python train.py --hidden_size=256 --experts_per_token=8 --balance_bias=false --lr_router=0.00108 --optimizer="adam_variant" --learning_rate=0.000923 --beta1=0.9 --max_steps=10135 --dataset="wikipedia_en"
Below are experts of layer 6 (counted from 0) of a mixture-of-experts language model. Rows are named gate (a neuron's input weights, with its number), up (a neuron's input weights, with its number), down (a neuron's output weights, with its number) and show model dimensions 0-255. Each number is 128 + 24 x the weight over its row's rms, rounded and kept within 0 to 255. Numbers have three digits each.
Before each expert's rows: "comes before" lists some tokens at least twice as common just after its tokens as in all text; "mostly gets" lists some tokens that are sent to it at least half of the time. This comes from a sample of Wikipedia text that the model never trained on. Tokens count by the router's weight.

# expert 18
comes before: " the", " ", " a", " re", " which", " an"
mostly gets: " including", " like", " are", " than", " were", " about"
gate0:127102102099104138180121127141148107100109140155128089141120167099125115099143140122081140160128106149134120101136086157129123089119117143105122129134101068140120100131176152136100107155130146134119117136103156126097175120155136110163154128111095103089160138124088144140157077119137130119152083175138166161145141109153131150149102121116119142158136159120117173103168098108121115128133142151109122125114126122076150171121090147111156080134119148165126140093138170121150110127133157113130100136105105123122120162130124114133073129141138138154161160123098180165187116116156130152110131082072130148147124115118131160146085130078122132111158083095136126111118092148094148122084153124117127099102115117154162102153100114126126148126162087154144109129097134132144120104158109
up0:147083135129129181171120171144159130139087135159099118143139174107128103140097128124095130137122081151174129097100100145105132121120133127099136117146124112099137124124120132151136090145137123119107091174112137152130116114131116085186162146165117108094147109121116127098146072140166106121156079146160136166113104156143091104107152136135094119150130153087136183113130093123124125121119121129096112094107152109102116118111080139153156093106122118138137079127115150111156064119155127097098122160111137144152112155112128140103106128139133094130144119092108136111147129136156176129134133141112172150124099121139160152098097135093127095098164147132123137169145117118132188150123148115112155067118106146133103114113083084121104153161138111142178105136103122106119144097133107
down0:158120146136091100129070105154112115100139134146127141116139134165111142157140118114122195119118113077153131146149152127068147082152121136144116129086099112151131128149112180143130112142150141101115067131079130119115102146130106143139135131172124115109136127157113098129142096119115146135122145119143101134197107148146071122145144094155101088106138095081116113099128135103137133141156100128135116165127118098154103071131143152100119117108178113080109149125133131126149120104122104103133127171132129116139116116103155113087158101115105135082098125095148108152134119097121154139157148132152118147140103112196112109105141116168133101196114150133131108147147119137137150122111114129108155121122147101149119128096134065121104143152143142113101103163106125161076123118112090

# expert 52
comes before: "\n", " The", " the", " In", " he", " He"
mostly gets: " all", " while", " when", "tch", " where", " because"
gate0:137087114163115147184119130125141111110129113150127081117140170099125107128142125144145153119117107091102152095116100131154137095106082118104142129144100077148186086105158119098081147144106126105140150120112148160105147146129151123122154134117119094121158161138140159118114102130132143129143105139119129166132122128172126146125075131081131152150125141129129135134179083119103114108167173137124122148079110145139143142142096152087176096145084122169127168107149168158145117148170143088129081106117083128104154152162186121133107133120152123135163121130125128143149155098143105154107149100086150136178120092113120157129126119083121117133138104087110124120104138140092116139120153161136135088091117122129118082160105155150127158143131090137112096113123111121161109115155123
up0:130106108187133176203105149112138128141114151159117120130135168140119069118128143161145131109097080113140193087121118130129122129100108126097146108149101108109173091098142106121116126114120123121140125118157116160129105081105145108154167131135128105146158144127138154077083129148162117132151121146120114130121122147161097097119135127094062093097099120092148155139148086124105113116162129114119111120083119164158123103122098173109154144111123121135177093136130162124143080101161142125126128126106136129128103124139167159091133123083164115092107095111164121116152164159144122148112155155120203104137087126110128144085145133104141131135140134134114153136139151130126155133145136157107156111111105116116087112089098115132130148137124162117136117115108082130122124126165118
down0:143099137142112132131031116139120155145085142159128133114142135133080130134119117135173110107108139065136160104130119128071142063117107114121143109132091142162167132122127134169100142118136152124151085136109135116101128134102123148092133100188150114118144111147112139089104147155097121121162116126122162118232117148127109108114143114104092101141119131105073113129115125083131108116114143127134112142132106114157116105131156130107146161122134136133148146129165135087188111147160110112146113131158143140132130111158144112109153100128109113086132177155135118138110130113135134126098136110116129152143105090114133094102156120165132111163159139099062136149153129130146113114159130126138140127105160111117133132135116067170116105102118144126118144112095110144107118119171106

# expert 63
comes before: " |", ".", "S", ";", " 1", " 2"
mostly gets: " States", "}", " Russia", "Japanese", "€", " California"
gate0:114128120129127136181145140140133104153147099170099093103129157087138144127135144128086121118151106125123119147137084134171142072157110113107163105109098149166138106121161143148085117146125133143137136079146170138123129118141133118130135139137134136127122194136144128120132086106116150134152098147116146160149127136141162172113095128140146127142157142089137172098132099096135119143182146120108113151098133149088143159135115164066155087124131106135140187119139155139136159113114141100118114163131112082105094153099145091114056152095135152149151146131155162155163102124144110135111125140062155133120132094127136133147143110089135113106148104109112126122086125161114107107079141174131135131101139102170153122151107119127146145142172124111153093122087099126147150108145140
up0:119115117133158163190147113140136121182126114165084113116145178110125135143123145162108121104148105120178137149124116116127132123131123118100169103138106179133113108133127109166132091119129123135117125110140153126138105085130120117152156142156159128134127154121155146105108089122148145151166108141130116131111132148138143125067153133143094077133149134053167177101105118105117136128162124110127102114101131177126111123101109127095129108109139088118164128162115136134134114113110126126115128195130141100122086162077133117065090133084138106088107111119171158156145128168166137129121136187098193118102106124144143100120148122100142105097148118120108165168109135126145149127113135136120163099121103127148117124116107089109146147147139164117145118152100085135114159106151124
down0:138099125125118130139074121095141122105067174189123123125133084167119125160126144100152171109096118092142138145128101133111123100101127151109139142146099141152141122129072188159132154113135137124127135139138138131075088102101111142128176120147153114137153124134124128113070163139103165116118131113086160112185126111104100123116151116135106125120115099089121106109107123085138089115133103138109149105133140108153104096130166138136158124135162104116125144144150131121170133122095134087085127144152153130128141110136150137086101124125134138123134130102146177139154121121147155108104133144125120074148102091119080116118146132127131105100148138119068140112151127150157152142171160130122129150138122132106126135130121065115103119150148212115119116139086090142113150118168088

# expert 76
comes before: "\n", "ed", "|", "man", " 19", "duc"
mostly gets: " film", " Award", " award", " Film", " Record", " band"
gate0:109110102127099180172113149155135110126133144169133123134126128136134138142108093141140124141116132111129133109102131106135116089111103135092147119116090083147136131130161153137106106159115144097093140143114167152117193131123176128148135172125109090091124136134094152139158117133136148134105104163156147155123126125133142183090117128116160165139140174171125145090174088130107107137157132118133130147091144137127111114119137129084132119176123139146069186095145113139155126164150105123104081133099091130096138114167135134133112149120119145124133126109144159155155113078152124160119158131109159121147142109122140157139085106044133111136178100071094111101115127149106131139093156137144135103095145086129136126142115127148100147141152109138138120107088120116144159126154174
up0:120126094170140190193108144145160113153141167186116139131134143149144109172101116160169125115117118129174134092075143122093115102100131142089154127135129116087113131125111117141135079140121135109121087133148137157142156118100145102176176155177152099115131124105127155120139117157130143133115103132147108138116136171107111110073145120128121105123112170140158191139123136144093096123142102098131123107092144151145126081099134136090148152152138117115105115141133103122146097149144126135112113145120128156125126119120146155122143141108116109067066103089154136127153114139143146130118156150119163117122085111140146122109101129091146091151156141130097117118127144084142155125122148133116167129120114098105099140116103094131087159128107147134162109162095090133081168124162145
down0:121121131179157115099032113128134138116139135144163104101111116151114138149110138121162153154080136111130171133112121143140133096115129153090135096167093136153159135109095172141116108112141096146117152133103160154130147130118119160099145089167131144119174150144136103135108144146116106124141153106145130142187160116122105132156093108162128144111105098108129169146141133151119137142137134131110175149114156089163135088115159163096104129122162110086107107102129134123163116124128091077102123130131103115133110125124148117124141116127117127054128133090113104134111152126113160149114093123108141132140078150113100102068141131150155105143101132091111150090139112133135111144145088097100141134141152096097091148139135092126156113132146186125128071118143074121109134136129131

# expert 62
comes before: "-", "\n", " list", " was", " (", "|"
mostly gets: "–20", "rect", " She", " she", "–19", "udi"
gate0:109119114131110158177112124150124085082145100159131118127126145116144126131139111155137167124128138129115134137160095140165123092119086161085172086112117086160140115120174154143114132144078134120118143129147150121048141108150113079154159130123092114101149148125119142145145112112099133142133103159130136146126123125144126147140113091106101138152119141135136123084165090102171103089179136100109128132090100146116117111138122136108204066148115122123084166082153156147138135148139163101117098140144136119119100167135117141125103135107125166143127131134140176158153144125145124151135133123083146131131103103142141187133117126092137128119159101102115083117135110122121122138095141156145154059131137129137140089148100118133102152134170112137136134118067124107155136120153120
up0:130109094172140154178127112132153099108116107141116113144122171149154114144126122167147150115138118122142150127120111145103124142119129151101134112113134128102140121131128144176114122146089133122115129130153143133070114087129112069167177137176103114115149131126117144118126116123146133139140098139126112119120101140143099089122169088114056116134111137111148152085124116122129098094143126088099108106075110166124118118124089123127176113150135090130095133144129122129160107131142150129127119140124168130125101150111130147093126129083108113094093129122150149152143137177126141139131131169117197089115068118141149165123120119104155125108136142109103106146156136086160146172141120147146178057144113145111094114112107095121110143117144158104174138141079102079115141102164094
down0:119082098120098103114082115126163132132141170146104144127097142191096135139135120104139184121115159117169109139112122128123145101100120142141130149150144135193136113111111090192118141103146145122120133116105138139088124123112089169146136129177111144121135149133118120112115128116103119131100155111129143130214123146113103130116129106139132107144124106109139118127151145098146124099133112137106124144153128140151121122126159141083133135179126138121110140129113142111166149128165107116130159163157130102122152074114119112100151090119137150096062137095138173121118118106132174139135102131132123109147071098135122136083181130160165064114123137116099124141164118117131151121147152162128101143098114084123126168136082106115115130131123152152143074124150070156138160144147106

# expert 80
comes before: "|", "\n", " the", " a", ";", "\""
mostly gets: " Best", " use", " role", " lead", " B", " character"
gate0:126121132124099139151096127151138083097128168165123107143122123136136142137139096118110137152088101128080144120105099140159144071099098117114164076103108075153152123108162140124086147139111114160101164116127120152097173118122132095170159157119094107122121143146111109134121144120144185126131095171113149146138144080109170159139102130123118128183109100117121128118134111070128109138119129120080121153128089138109103155098118142125141117167116120138101139106160133091143096160123124079135121133124118123132167136108136093078095135122154110106155132096156152149174118085108125184146155121116128113145154117142124163115107084094135110111178095092131131116150132104130128136092138135162144076108126119149159153170067110123145135153147110155106141130117135112124125126154124
up0:158145111140155150172114130149149097126133150151111132152127114151119148152108094135147120161084096149138139092094134140108152127091113121090149079120130108114125123128114089140131120126126106144099132126126095150142137097137125103164152166163117142118166115133116103097095133150148133141158083149119125110094123120107130115114165135118105118152092113103159139123117133087110114122093108111089110137149100149127076123094102120155131137111121099127125117139125128078137096136116112099137104168145139129137161127087130125058117129124158082066110144089141131137142117154151145140132153162133166082129131147155144135079105118128169123097159153127108127170155148069147163143128146110159161078119088145133087159112088087098126130161106165131142167189149125114098161101144125
down0:104154169127140122118059121119148137123146121135173136144128154156098129132116103089141161108103129118137119110146127164104111103110126134125111167156148160128157097099084144131099126083114108108165121189125109136120134118092170130136114093189134135135161131140113126133109102201108139122156131117149078144184136101098101136127146099149120126124104108083142114080141146114101131144123109139116137137114112117173124089119150131145155106135162138116079118144145118128153107153152117109109114138136121108123111098173132110103148153140144137108112152132159106150151102103109147107106111131112139134119084108136119085077169141182124108151175127151071150160145127132145150134117132121123134094146160107106152139121097071126137135113131190124140118154106077164150108106091137